config = dict(
    balance_bias=False,
    norm_eps=1e-05,
    rope_fraction=1.0,
    parallel_block=False,
    init='normal',
    beta2=0.99,
    grad_clip=1.0,
)
Below are experts of layer 7 (counted from 0) of a mixture-of-experts language model. Rows are named router (the router's row for the expert), down (a neuron's output weights, with its number) and show model dimensions 0-95. Each number is 128 + 32 x the weight over its row's rms, rounded and kept within 0 to 255. Numbers have three digits each.
After each expert's rows: a language model's description of what the expert responds to; "comes before" lists some tokens at least twice as common just after its tokens as in all text. This comes from a sample of Wikipedia text that the model never trained on. Tokens count by the router's weight.

# expert 13
router:124121165171082100113097059114138069141118150144144116112148090107157119137106150075098144086078122125129151115076164121145139083085129135150125105066149155129128128081108151127090064118096142184170150095105170091081104053112099120159165153058114107123115162110120116057103146175178092158
down0:167158214152126154214063116116093139142135188110154112149147124151090142085114141128133130108087096144101103082137134177110116102113103138169128164186076122089161124135174107186161092088095095136175104115085098045130114150196101105087124186101135129117146106131146136121143161140111120142
down1:139105128136107101160130122126137095165137133125144113089118191093120150099111133108134072141111094126147112059124155101182099177122155155139071153121117163105166156059087117110144106160133117088156129145059134197123140163178112065113065143137086104103108145194224125171132132114092141166
down2:118160058189109135174127160125147184099118066086158102107155119137104095095085135079182140135096102191122122204124145101106178149140098113147131137149124128108112094068152139131155105059085139166129102088130178091118115117144067171146161140127131087158144177123077106167109106158176123146
down3:134142156169146172117212154144180154127107126096122112139160140033151132114092170091161142129120125140102146159108103103092162106116119099093125175087163129128116140151112167130180161159092119176076078095168114119184132195118122148141134155056098116132101038130138119123173096135174117133
down4:172169177108118131156135089136100111134128147111215152180109139148092146071126121123116139091139063053164135112082117144096097100116165138117118112158154191108092115100110117110134127190138068167087171148151135110150157139063167132168120173133081102196153118105118133094173144148106110073
down5:163119162027129147090153137165114101111136167096114143121128137119106119116004121074142116065141157156142179057136134198162143167114118131125135123080124137106169149217153127095143148162107095142071132164131155111128116125144122122111152123149127142143144162161121077121176138172142115128
down6:143148102157146188074137067096166095167067100072187123152162154117077165130146125101080134084131073117043109116151105096105057145131115122114111165120126121143119129077078134140106082150095123138127153181182119113174128130100135153113170105121152129170122100064152136085167134118083128146
down7:079144136126136127156078140208149167148152087086147136115106123174127188160145146096214171117106122122170132127125174110135091163158097133102117136158139168118101147146118183149091161197137103146125120118076043147105143135096188120173090164107089169144119130089081143113107103165120163169
down8:164217123079121172083143078075142130109168205123130185129138170155125133111102129192131094150065133106108131108127120152129091095072180143103133138175151132172148121120126124142057065108168103107125156107149121095157148128140147061081098164091109136109143090157143095094091101102132125149
down9:138105116147135096140107070148168124157139127117154143105151086121140136144154073101110117111145150120083135096145141179121126119150186068166144063157096131061161124080122194107120159110146165101155153188145117056118089075151070158060090138109123194143137143125160083177077152158134135121
down10:123151166138151108117097071138128086084108148103106135105074102088104148131173138141113119113127162157125148088136143133090147152128151119118230143152180119113162042139142139116156107156137126101062081092147113103192113177070104097180122055129129089067121134160131152091120089131073137114
down11:163118204152146156108159048178106185144139106105132143141152162113116170136131110156140132162177133159096157083141094080122149151139057121137110112156112086103062084177135140148094070126114149153173144185108150132107149164131131088107136183090078205116107125144103115120113077099127124083
down12:108099114141164111148109068148112111165097146125043139119153179119168139176090143062157108116163117105113145097089161139086106134168150147140115135144122129100212117140152121123148177189141146117192175153169119128173061140135147066095097163109099092128170165163157135079152122116121080095
down13:117112099083193170158108088168102123126149094113165113131116147159142130157195088138133122108155156097176106112132163134123158110099117167131084183109154165140156139139087067123101148119155134097136136115040097161116122094074152085081135146116068185137142116148114168143122141141112109245
down14:086079135136158071128139167097104174087149175112164169188169057135118083130144208087109143100123128142128116141145118131080073165146148169142091111111129150152203120140174185149166113156118131115094099117144065162145130105124179116201143106117106107157101133160112087141137111115116122187
down15:160093144163149126185127160118104139125090118108164166134109123096125091099067109070130065170133182157129195127138148114141140165171129133214114146142135056072129139067163078146150167128098096159146134159154173161135102142150081132120119201128154173135127173090115161131143158084123122096
down16:107144151149138115098182133166139125117000113144122147108129154151147159171097123121122143175156105107183132141141109193139138134113093085169148121111059115104117070199114135068088128167141125182166115116153104059102159134157125159139077142125100121154097106111163108098133108138154168139
down17:124092118164200092074130152138146129148109167164095137140133169076145081099146097109136086151103134134087141117129171134156157134197176127075104158160070120127098094121085110102118183196132081126100160133054184131105124179069106126185126149149133124112156136140152068109124157154175141148
down18:139128163062045156104187158127107080118105133125104057131143126127104146143156121171110172136130142148117037060154126066124112087100175151103107124130183162123091175154120142135176168131114106172176143145149132097121082161109060146090105113130166097112122065111145106103113131156108115125
down19:126119095166161167110194120098159209098099107123150121176125123134147109122105120117064177156139154120118149157125151157134148134211153129122179130148163113099140075143126110159101118120114109138068132129126209183046160072134163157130128118181112108115169127129147136141141125070150205163
down20:149064137129130138152119074128173176142156080145149145082129132117122165124171169100099148144119109110101203179155158147174139133113159157119088111130091162156096107120066132192095146114112155073156076172097119128127059119097122111131120122153172072194185165118094131173091113167168116139
Description: Month names, year digits and foreign surname or Latin endings inside tables and lists, such as October, 1(9)28, Ruot(olo), percarin(atus).
comes before: " |", ",", "-", ")\n", " (", "\n"

# expert 21
router:119122148170090110131092068111127065158120142143148122085143107101160104135085136071102134085101117123137155135082145124153150099083122142156128091063145161147137143086118161151067062120098148183183152108113170109083098058121104102152160166074110104136128151134121106055084137186178107156
down0:175130129137124142149136098194134186178107171155176145136137198162090110110071120215127150169088111170090117121131160191129163149163140107159166148068128098091133107151124120081075128172169134165108109115114139129143125107136181176052130114115093161087131140083081127139099134112133134150
down1:175179151162065143106126100157130108122104126132093120137178135153085105152139124105138131131154070162119164036105112127165108148130162154113184141073137207129094141157104091151175141123157052102193081156170114135156130164154111061101129153146121128108059104100153156153115104111158140118
down2:112111179103089165132083112105125187143111130138121122152158128122115161101105143181193148172125110129129082130119103064094149114145163127169180183126156128165135095171134026149149103127102076076155133117157110153120056120101155180138111101139171145098116123123188148199140159151145149173
down3:095175140135094116093124178121099146132172200066047100119153157116159147145117149180172124153094150150121073190096101173131162188204122153131078114152091150130157108127121135120113137148121138176087159154111151185144149139101148118126101167156133073120129131141089118202154125169129127176
down4:094039126152068115131100109114148145119111102095120142119031141139083106135121162142118098118118171114133177177121141144130187141153129145083122150104097064116118180096189157196122138195130123082191113129101186114130090083172157147116091121123124104140145116186123108130164110119148109162
down5:169151076102142126138133118148144146084109112123147112095098134108121044115159046079120111152107115160110095115056156103151108199128121159122123063078063176101091112086146138085107117148151114147183082161151079105140080117108171106128156104120172151148182123086099149123098136132133143177
down6:170145091175125148104107139136080072149087155159083102050119055140101064154096187101126082070075095130088104126145138101141090120171125123163112105094117134107053183105085117154123138153145130179132180170119126130084161102120127131177132137160114110183137112085123093152131086125134126142
down7:091114160109140073138126132182054102141134105075119174183110161120146154117050076105151131092100115068097122135126153089129123110080179093170047158134149141147135141065148115098102129131129090131146099105108158119106121043133126123126130088093124120121156105173058096117137128147190098132
down8:139121184134154124130162129102168134061168087096152115129166138167082182073116085143158137113128120110105198137161141103102164094095107165079040146097114154138129163101112176170136151143167092160097070090164113133158168140092147125078171132108109103124077141105144151134111146118117045121
down9:151141084151143148159188132173183183116096137064144161107144176146058152170169114120122097140112149145159114173086135083160105117126112147120168145070064121098232164158113138120123132109108124145131114067065127135127105140114118115146106151121131071129106185113152178120069129126133083145
down10:092108160104117060083139117147124083121182146052179101161134110065138135122056145112152140118069188084069126181122153120115087109144183130152122129139133116143128152103128132113136165132122124139104061109207115196127070176097152127142131158146110139116166147119122105100110111117191103162
down11:088160125099201134185144148136148155109122129189117165067130148141156172102183151090150144154143160111101116076121154188123162142130099128153145165163139123175172113200125105111156171186138159120135164131112138117118171175093106122191124100126148130166146143094142219133119194128132079144
down12:097102186129088146127147180126094169066089120107066071120141175158157157126111090147101111118111113111118135100129121167164105168097194089133120133146176134129050085144162105175134123138098091162115172118115128136187178143172073078125149137146099193138116110118185107157112114082165154107
down13:106110135137045154123118106084092157177134161160136175127133150149085151121161126120111188082114128147063089124176055105061151120127160116116123110150159124171164122126153137099168080152115115146133131107178156115143166088043121127095125157100128101108129084131197158116133214118160142110
down14:128084129104101133158113161126130028042124035093169133104127142135151173127099165116114074073105137111109105126179142110113091122104148112184151133087113186153116150073087148154116090115152154145125171122141116154121158158148089141115114104093160133116166131101089128149112132106197096189
down15:118092183131161134130164150143166104072128160126135121148116125064099133145132120138032129092128122089162083182137054171056138079175140160126116184092108113139090124162123102144113170198119172138160135140100087160129138117074128130120132093166107137148086136193076111110103115124172113129
down16:125145134129144128121158097134152164110180126147173177190123136118108092137101064125105106171145109119069114157174123171137050132138191139146171105174153123156150139143125102100175124176124123084164080134126083091092104156105140121058110155091046088082118101116174104177088106103120126100
down17:152206161101101132060112190099070159141091128069099068200119101138125162136159151145124095152116119123138086112103106093111119153104129069157139202163090122133114132137114155114158121116097152118122129166120051108143154120168088091127111128097141182112132086185151110137169135104119131056
down18:160134107144133093129192179106117158206089113085166139044127133113176136148094088114167146135121069116090063107124136058125098139155142130160115112106174168132084108168156102146107098099187116152161133114080128087161186109156134136103116130094172151173144140158171064113101120119121149120
down19:153141118095153132205093104068171134158166096097124179123087096115175103133121218134109091123120119115155174104094146135130076133105191139105161137117110154156154137101177106199069096128094148197127148100123134148101074098114128071089136089128177128119124130138181176127109169142123156138
down20:155156090157112127094138096091084116135094101169141144073127156133122117147129103119145150103132109098154019118164166114138130140099107152144125141148196073180114179109082157108084134159152123136139179129120126111065112118088179109161110225172130094125138088120117110086193084119107094117
Description: Final pieces of foreign surnames and Latin taxon names, especially in genus or species headings, such as -ski, -ić, schneider(iana), Copel(atus).
comes before: ",", " (", "\n", "'s", " =\n\n", " is"

# expert 0
router:125120159169090115133102072113129067153118139145150117084138100105166107139089133069108149083091118126129155138080145130157151095085123139157128095067152162147137146086123165150073066124096143175177142096103167098080109057111103110157160153075110106120126161125116107054086144188175095169
down7:100132095119102111106117077166116158106147113163097074126177151156182137177178114108144167199091169101148092086148078114108153169123150115166195132124133152130109124152072144116130107139112089120103106178098115137121129135080128089075092118086178122130165083201096187141144159164086093160
down8:107117157128132095145139115121118176135149068065124093134147130150105156140150130087179156174126094116068112139100115235138141128130064126165143110093129131120096165101134095144092142095164148129094079114128120225173138142124111105094089133118077134167159099122127198117164085124193170121
down9:106088146117137162123100120112184124138126177085096105093162101174139157117058150092117121164116102150122160154169108165149082125093149092076105109112113071118075073099167155089096078048158190179158150167089073104118167146138079096136123121097128126113127092090135158160152149103109147095
down10:126150097171156145171110122095169094145103137074090117123110098150103125087143140076107167165128152110164126142116127170162124121185083150130151105173120143164183133123172195139083126085191084123145168146140090157129092193157162156172220152156173110106144096150135139104093136193155142120
down11:079178126110135189147176148153107086094129136083114077161120126121159111129090128141113132144112166139113157121127112140193133067124111162143196140079097150058045148108078155111148180102172126175114125069166104117121067153168098110189122125134109144128123096127205106125099137135121126165
down12:109127130079155104082126130129210098130156123135112104119136153125147132159123095195152097122103130128058139150106121120154139147123157076105160148133144131131101189218060115122125148137166140173101122068149111138118150154070155159124133086178083140137122143108106077092068124185124136037
down13:105175147169109076135101125096111094134190139133096149088131140192117181170187069093094123110151119070155125116153130100136060079086174117127175102102122154097154121151095111119136132118107069112134132130157142034119139115139159090163158156167098110142171078136116143097139198140166101139
down14:116121100056117144104141140138133163167113141142128114154172115186117111115115161098136129140130162101117118112143107088206069085088160156166104183136118108104150133178127193097109097132146204082177163191112151177082073129129075114106083158116181080148168135143103117087140173116126134127
down15:184086121110147169092113163181116134153085081155125130090099128151086146143185150074150139120154140143076112154087106120115124119106118072121167124160150132094194135119093135125182134132200141065082102109148095125138158037082101169133185092131115108135122058156142094126108129130154145084
down16:106165098135114136180184138075236135160154145096162116154122127152149131119147139094155146163062147074186122083117081137187151145072069104121119127140138127154152116098101112095088085097108163147110152092100138138181150177119159144145119125129130146194123146146157135111154159085080188133
down17:121107133181125177125113060089176115146136112143096101151137122147091097189105142149080134130096123174154124113155135101094101147154139139176087123155134094145148077046162139140102122177113150163123104096184151145097092115146129106148211147186118241151140138101140134076088125112112135142
down18:145158130073122089131127160146191051114125118087053124150176192117125165140112098101161104126110163102138139097123152136196157127167177146142037105146110152148120101169114129095125095091119170113129091160144139124063084146144081141145123112149106087148127142185176125134115082098155079093
down19:076152115082163123118167154132100156076126107111138184189107097138118082139137153165130117137085172103149097133132080090134159085132101162176139188080088066075128114196146076112122129113091128128087070100144066125173125088106116103112132088197126077165131120139158111121134134135132169165
down20:180099137183079132164076132150110108115152108132107154114094122070132172125153188081130166161128159107062117204158153147133109047166117125130099107124094137162072133182113116119110156083154117147138134155145101096137085099162164132143188131172178121107103092167127128084114180131081164095
down21:074131165107214080167127129176126160100119096122093146097153131119145095134139173124147157175165141118142112135166083075102107129173188154110075164119124133161141101163170104138128144122103091095142110129133055077136150114072169149156112171106144137094051175097152173150165182128105132105
down22:139072158167181119089174171098112138150164164116209118135109095149129143068036160121142155194134119099092129130112117124141159136138104119145136140104139120204094132125115167119099128114123126051069120111135154182104137094133183114123141102151124155120109163178102200150120122147067089136
down23:125162073189157143126065169157119194221129123134053150089082142117152177159105126176115137124114068167092125156082109072112092103149144106134156160146142106111157150129080082120138151172134111126121111095136150123120151168084070102121151141126142109069125080098132120146057127150120116140
down24:145094155126166183172116112120130114127132086155157063088098085128097100144107155200148171134120138041050087078125131132126123111063130083067147147169122081151143121095140125075087171127122072112127160098128166123127112128105122168117145193088126148109098143123152162115129064123173133120
down25:142106152150096157102123105121140137130141133099156096173156139177142072131105197135134115162171127154102150057126095065158118115101147105041095124077079142134135102105158108143082136130073149080113154161181126165138166105195107074111131112129162157167141103177180109171128170136153078145
down26:136160134196148153098124049102124114114176105117127126166126141119117077139103118115115128132156118146089110118135143121190084130177196176142120090129108178099163115114086114076060147156166148124135135163105091113112071066097095144179129115125111147193120107141107104085149121090060184075
down27:100110090120069169084135127112103115082149102159134110150096113163165126180103149129129191189171176159098130167147181098134119050093199161162092095070108107166098170181111129147151127142155112115071114091115129145108135091104159116143151114155133176118151157144099144077158189143149141095
Description: Single digits and dashes inside table cells, chess moves, dates and ISBNs, such as 1 in 13.0, 7 in 1973, and dashes in result rows.
comes before: "|", " |", "9", "0", " |\n", "7"

# expert 11
router:142143106103113130121165138147103197114108094159138137117090152154139164164132160139163093157159085126151183142189080147166134101168158103140114102153132128185140131135127113076121102158133151141063111188132077085111124169164104169089094165124140147171096147097076174179139143122067220160
down7:121156176140156209143095126104176082115131144166093122107134138116150168139104111135069105178112146155152124127147132071127110113149042154053116140137059145089100115148157117153151150160129132145143088087170091149106153101160125152123149115170110095137066098113111079146198192174094141148
down8:089126177149154133114159151123168122146131087165094126218157136100082182141142161083118167178116092136154113167115134108126109145121112116128093130059116119095153097138115109084127128117119194165110152164129145070164142105109172193138168135122117076105207068076176140162096126090158147118
down9:127076127144098164189154118072137093179104108143137109181115145172150176097126132083112148156177156123192161121143085177101129110149083128156167124109094126145139112181128118124077133116089107099132153136075101092120093121072111146147098125130185192109114149143135151091038178140111185163
down10:140108125158124118114149083133136168094082191116173081102103124044186170103157173095137146170169145124092089130120088161165104145144120148176145116153185158102117181100131154098126077157166137099159118126151100144094131095122059090154133146129145165104138206165108163116176119112082121176
down11:094107179078137166111093112150129114121143168127131146085149054121148111110088104166150121114117122147116127074160101123091145171123094171197170166110105114108139192114123141175117110106117189145125175172115079147224076130169134129103147125137184094128097132113111140118102216167115147154
down12:144139109127102132090163112108150087138166116158077107139117067147106110148206112138085112127113086102152146138083107154084112087109092116130102148097114121144158146077106117099100140143123138161055159195154132202072113156060177101152098122107125116084193082161163116148150114159157159070
down13:126099164091108137098171115139085089140073170111122129074160095088144121142161159101072123152180160185111180178161118136190109176123096150160100161113120091140126133062141156151068106068111140120143108114084154130086147190089074124162128107165149129180116146091078114162119127093157122155
down14:142144110060083185052101108111140140167113123166139072096138168170049136103118152146108112161139069168111133134140091124153120122120125161091124138181110122161119080167120148101107096155127104141087125184166074146148149137033095095132092125118131118150085121123183153114081102167143171103
down15:188115115094137083177108130175094129080154170097056102126116171102122101118069163149136080089130139113121114121155162111146117139124129131107140138153071115126080134106201151112165119133175146119186126166205162160179131130165165116163181094141168065124151131159071068099123139114119124105
down16:114128098107105122142128154126083132065134131113139125089120114089109123186086163150137151164084108093126161099085150122148121100185119160082122123144149195102130098095156157141147139186152131130076235171173119079127152180062081132110103084155100129121132121099186154180157120168131151164
down17:122114060096103099078171121107098139111103156093108093158119255160132145118173136159111131148150131042116108103217125143098145185109161110113132180141127090145131103115110136149103083136097067178140143127134175127096093148121138140137137161129151184144155153122092136100112102130128181114
down18:123084145180114100087115151138125129158092143140108080137061156138112095149118126128102063079093128089083119101078128128107101163131097121116110110163154161100141146058149121080122155177157106080139154169134147148115090111105211105097139216120115099100104119152038081107107100110119169135
down19:120099139100067134148119078137151098120145166157082103146165180050080091124167090093084085086148170109128132143144107123078082127172071122138134103148169051090182136225177147143096112094138133133184121094173115150117130101142138108124098120118142149119114135145169164124155122096104129097
down20:138074142142164125151123168142159122129151121163175103148175107083154135165097142170142151097126136152113080137138142088127204097153102153178175109070172187100159142097149135096068117195157198095097201156124172162150147114075131123115162143137110113150073133093165157113159115118155165133
down21:156070090139106113166145144110167114167168084091148109111123144172174225173112106065134129157183099124104135105127135116132088095138156093151153128179078187089122141152101123116131139112149168102114161127113114109156143112160109140175112125120177122217187174118149112157142138050108115159
down22:113082135100100155156114133168142143133082138184122122124104165145175092195111186073172082098105071163178132088131089159071117107141146104136109102133146099118107159093126113108150150137162108150172089075146151164134113102163080107075130129102083089166124097187107116115120135113025125136
down23:092138090141105120135118178116175136147143103121101149169130141118162081111133129091160159096106204126106159189144106130117118196091131131113155091128149098126139152043132189188111124182213120136112160132167108118140157110134164099058143127180168126095127128147104142114132178044141156129
down24:104117139133168105159114099105119097136142143143133115142148064102154186149142114111151180104165137130170138158088158132081111130115136106153136087134105127112136040175160054140125146083154098103134112140109124148132199131141143098219113096138137166197110133128174141133132242141119117078
down25:099131079113136121120133147169126119116087119076130180176117120149140163137081107121106108117108205154183179130098106124174130124163087116162165070169110094207102046153106118121121157104137179093137107162103097084132129173161133142138108124139165163156137096098108075135145097063094064139
down26:172124108119151101129130114156113131117177132086116164112074179122152151159042103161179136123066116119121088070138143130168141150139136141118154164163129160165123120168118182140117134126037153067153100107135119142139146129102104078129110091150089135120075108183144171201113084136111207138
down27:130137138124130102158114215170066125130132183161148060129144129114086145138142094138137090124140196132155114135154165053081093129122131066064095121168102099134184085180160102138105119144099113150157153167100118155073154106136134200142118117136174113105148146140113131107179081116110136184
Description: Verb inflection endings completing a split verb (t-ries, escap-es, licens-ed) and whole past-tense verbs like led, moved, took, used.
comes before: " to", " the", " by", " in", " that", " a"

# expert 12
router:170073140109158105166147196124139129134117139161143164166109131072121069165169136103094121155164091120148066150152106129049130113107091084093120112107117116166096144114147168074085091095075103066117101180152083137171095129127185117147188105101148164150127144127104164105110073127138118087
down7:135160151189156109178136150098147184165145164068095131127147113119147104139143131121118116144070156175148103094102160095168184161105079138153149129136140103111088109096130101085122126104065038129134147117127129151160134147092130160136138184125091126174171153133090122146057176164197108192
down8:101135159127112162144090110110126146169060117107161108142099145154122134199134159125130098174126125124119191087124128126125072139112051163141104132128095116182157182111116110062110106057142124149111146068144083109119140144125177123169114114095098147188094178179111110135108212128074145102
down9:103135136085082149153129099168130140077182136130135114105117169157165149126106092108125171049086190145182155111165108095123112120069124104151069110113186161178090144099071138150112095173109156099185180183096143165150110142144140145121147135099161100179090163154103144112134168120079133100
down10:088144087136098173105170114135124160147150123211128120135117114161118099087121104092125157136133112075118102119172104106159103124125132068125034124077154119185157124158110086147109155051146040099129103112148093129157131120099132089141136105097123080144137069146140124102136096209133149076
down11:138112137158111150124143126080141118087168184102139156164115165140073091106109116126094137077097131123105121162181105160118087158130135171146111153120090135218115128159082132164122116130093132112116108111169098105173078161165160187207143073049139150177130159140139137107163105049114141126
down12:153154105098101124126151063191081115156143113139088162117117125133128108178116161159121103136114171110202086125122132100180161073127136185097207145122116170123153155126162129146088108117094069093108102102077190183120126209155081120145153153150072105127127126141162128133164140127082148156
down13:121145092123202192144151173161081131113072149069099136084146142142099096076088116100145126148186122132116161082130109117108150129159095089153118126129121169151162090124145119149165135157054108133101116156149210111095094120096175130084091109075123152075092127193122158071118114113132132088
down14:168054130220172100128166133116112073131150215124131142061052143118117128173137084138162088073130175156110140124166148079134143120119088104135101123098133141152204151066152118176160142123147115167150133116099115080111119109075109150134094139134125146121126159161144084133116123110150106162
down15:089132175113143095118148172154129139132147127114111141089195171129137106187089136100028163176082095115179163116081142144141150112119093121178157147045114154107131124154158141107076115107135128120071130090104153111083102116148134069083134095137149082119117151149150173153144158187149181133
down16:107125148089155118094151102112161079102078070058159153159134128153126128112098131195080205190090086091119125165119136089098130105158147098135173098129096126141147162110120157138149114136113069103166047148117178098115137134129189117128144084142072174145107101089120107119091141082152160105
down17:143098100139129099145137106127135100092133180168165187121164123107119155121109070109130166110104131116105132122137120086149148131110191114103128131114045089146170123168163088179115104147145136156159140193138135193129143159096109111177100092126108198150100087120227130209132140103167104095
down18:148126139191203144121076128099165113214108159072106122075135112129155150113117185121148140124090183136081144124142161118138094125183081158160145118132116161122166087089172119133125106072075074084103130185114138118107081150167109139157100122118153120101135181153151104103090180152136090164
down19:111092121123137141140073162133082095176108137127144098155179064153124119107107096184130094169185128156110091137154114156095147104105200145082159084140117090041175167136121123089116131104137182093115131095127052170169122086114103112159156102051128076098142110154119125147147113123134096143
down20:082141145140178151226137046093125111097113135104114118135119177106151092086150098084157147131116126096140067062148076139122102141124146114157128113149121115073149122146186127114121064126082066082075127173145105103126160115142143103128149091090080093151097078083125113149166149110144157094
down21:145049063142168126104163135130151119141143208142107147132129160118134128097155107104099142093150167119138118166115144151090091154062099172132074145101092047132153090177090168207124118162093121138166096124111101145086097135211117129157133108105075108139133166161154095115120134092140122096
down22:120165175110159147237172090146108125167147162071123085107170090111122145104139118134168132102148125080123129083162124184090131117124138152127154102138138152198126082152122113139100162106133076174115106127094164120119081065097156111185088101116123138158100106090140177197147141102101117078
down23:087139158132143138104128145121118097183127141117196111110115102107099151096161137081107144108145131131071171099090132061126124115078096125082103159110123087097156059080141145193111091069104136162109103155099148167165107091107108189090145142134143059068101142087156155086111159103161077132
down24:117171164116130183169138133128085111140078132125087106081118123133142126189166140111121110147140126147137134121105028202149167133050165095125077125140100092180113145101131083132137187088111155191107181093144143110128120073148181098135140103146149151120137166102115105198170138138089135130
down25:117112152092105083120117114142100115132143138143101142072115113163205105154138098183138169198155130118156068086157151150140115107130195152156105120134124108123111129167089117190152179115086058156150073105159089108159181118095165138132109113049105050112083085155128148123132146128147108117
down26:178078131169187155168125093116143162167175143158112173125097161112160148085131153100119116099053148141087180059159159188058122181150103168145140105087119147093152101091048096160132152099090130105113148104102156160132079156162118145149138144112091108139151165098095145123112150114140105149
down27:133184092098128126067136153100117107110161088165119079138164109105134155100166082114182147205144148090062148178104063145176200105170142141186114182114151123073149174190126114086140106119134162114102118092087121126125147146128132127139153117157131118131146130070164098060152149149139125127
Description: Word-final pieces ending in s inside names and plurals, such as es in Moores, les in Beatles, ins in Peninsula.
comes before: ",", " and", " of", " (", " were", "\n"

# expert 19
router:123084161140091120114097120148104092132144143120161115130124096114119149160105089059112167100089108147152184132105172138170181097091132103168161099070147173108187107070144158165126059130095134158130167114102168117123135075097087116146171167051155155112101123115121115067084163186153102144
down7:108089142104093142169113153146044142144126134110064121177149099092144100083138107148117130180170192134184124069116098112097195113075157133126100143134204080133127191120133152131126070123165196147141117173139129142114128155074127102070107123139088130143141134151062141120131156148144098120
down8:148099105157153172172106123114122137109083118139016163129138138121134126086142122136141108053112102063109138109155175136068058135142114141146140119150168101170087137121072139130092156146067114069112098112093204113142177157122157119134154114143130111095187167157103193138139125118129114104
down9:176135126120097116113152120144102098059109049153138104093128108141120129161118100170115122076182065136126097140123153174145160078162183109129162142105087117089139134086114152102090107168090093151131148157167154071113065087059114140073120113118095120080107131067114072132086170138127124108
down10:137118089103171136078163128146112039078124102180178126121062151128155140137088111112089068116154111138076104143121088090087124157197139106091151112164120150183159100103108114116117123123164092097105118095119162116160116177142145108132109097103148138197130167193176105096068154110117168135
down11:121124098118106062115162139121149146133122173127092154169150120097173086113156112216196103133138119105141056109165126148104148142128138092138150157178122112148122075203140096133150167140153093146051097078125115071172157125161136167162138125108108141123100163128071124197178120112164111100
down12:076171150131146175170143081134100117083075139137174087162085114129126139108109154187102216160169087165175102114100127064120137134094125096079075130140131107138102177111117098102173121160091109119165123078102134103137116078131176126138123106142095111083113052128127185083095127116110108105
down13:105157131161105168088188117086113082125095114051129105101099121099123206084117098203129102135156159184108180089111100081157105196175085139169207087146121117097095163091086125125117115133130102128160153098129124127120149105131120110121151096125112114143144138150058107142138190116117162126
down14:125130086140107149154143093115135165103095145162151140126140130155190145152181133145136141130134137138132080046091137126156069129070153171065112146101140100134059113124172177141092128148208152124097090114112143090121147118167083126206151154104060109118124071112134171191136090148143149129
down15:148102126101139185183108160145157118139160112166113138139170114132093102120151111141109168137151084129139129154145102065064144160171157143113097143108180158127099136207064181133122142153164115208113122140117112147099118196148094088076105144158121135101142060088093146119172126144064082100
down16:113123127083109115094160148187167126111115175174065155110064125137095121197158157093122136165147100107187102123147114118166174103132103140179120120121189182125136160141169131118114147156151088118123145185080092218113149146130134094081085112117158130166119078179152122109150155146176159162
down17:116134182140150114180103153105107130153178095162137161176069186126131150165087105123155116103115171141103188201146120086133126122086152154114099084182217092090111144106090106146103117164108146048143107173116118113112072093167127116139144099141129116091151139103129095110105095104197117121
down18:131086097101084129174127115133101122067151157123125132111091113155108169138151166142150136164155110121146076136125088095130073152140165104104121147190102145133128198088136158147078122100184139132158110162184130138069144134180119071103149139179088112104196130127128082099125112023163143094
down19:121115082118183129134133122084124101091096148173043092093165114120157136056145082112158053110140123135162116078177107099089120112109119134124092146132095097173129058147099159131149179104123170123158108142117148128157141127173133171103138178098165140133186080131222133143152091121112108122
down20:153085112072143164108116175160073114145147105188044068096167092125090059095150163135113105103153150163140150095169143077125172152211182164126170108137081161142111113119133067119126146121120124093152140113096132158120132146137126114183110103092123081124098152104177121182113114140099140140
down21:162109114142158179137132147184115117193100156125094058076130068142180115141145101134123072141134120162149073088085068112159116105145183143114167103090168168141114139145166123215099086167131156146127108107146091208152137127125127123120138106063151156075143110153151145103094130123165120116
down22:119072115079179141154103130117138081134131135101098141112081092144165096132151079136113184063183102206167110098082125093133118086128099091114084150152126147183149113158103126101154103146103108214143108138144110134140094110070139143127089106135122077135162070149092124146177141117098200099
down23:133092132126164133218156142097123139127064124087134142109087101206113113155147130110160124099142170167156140114138137132152136063080093153135129168113099034137137194090143157123109132043158089106128157155075106081113158143143114194161116119117140152166131144122149102124104147129197121111
down24:091153154157142183180123205114065102161091118186081121152131137143144091150088099147115149125123131131179115099171106137111121067062130077125106140138142083131146143106144126111104110102115162158154112232123100092132132048116130123105165152084144072075098121112124120089167121143107088122
down25:137141120179129114143144180111157112130150093118116099108133122170117112056102135163085114172180165169152124092096072125210102151090083138168109124115153115146089186114139113114143043165141144047123132103172137179155076117164123141111153175118114157157110115135096141161140093157081158178
down26:153123166104196101124136125140098107123100163084095165174128187120127178142150126076088113117081072117141123131136168124166156114137115181104147110118089140141180183111139188125139160148160080146132137157080071113091160131124165133121161097084186167091105088182193138092104170086111084112
down27:105125107046174128146145135080103140135134122136169176200146153101069132154101090061195132149111199138110068117137128138111189144157131138148165085158116127172149111147156126099111139078053139156092113132100099160133105112121115089146110137137092114170153131071104146186188094126113136143
Description: Backslashes, braces, dollar signs and underscores inside LaTeX formulas, plus table pipes, line breaks, currency signs and year digits.
comes before: "-", "|", "1", "0", "3", "4"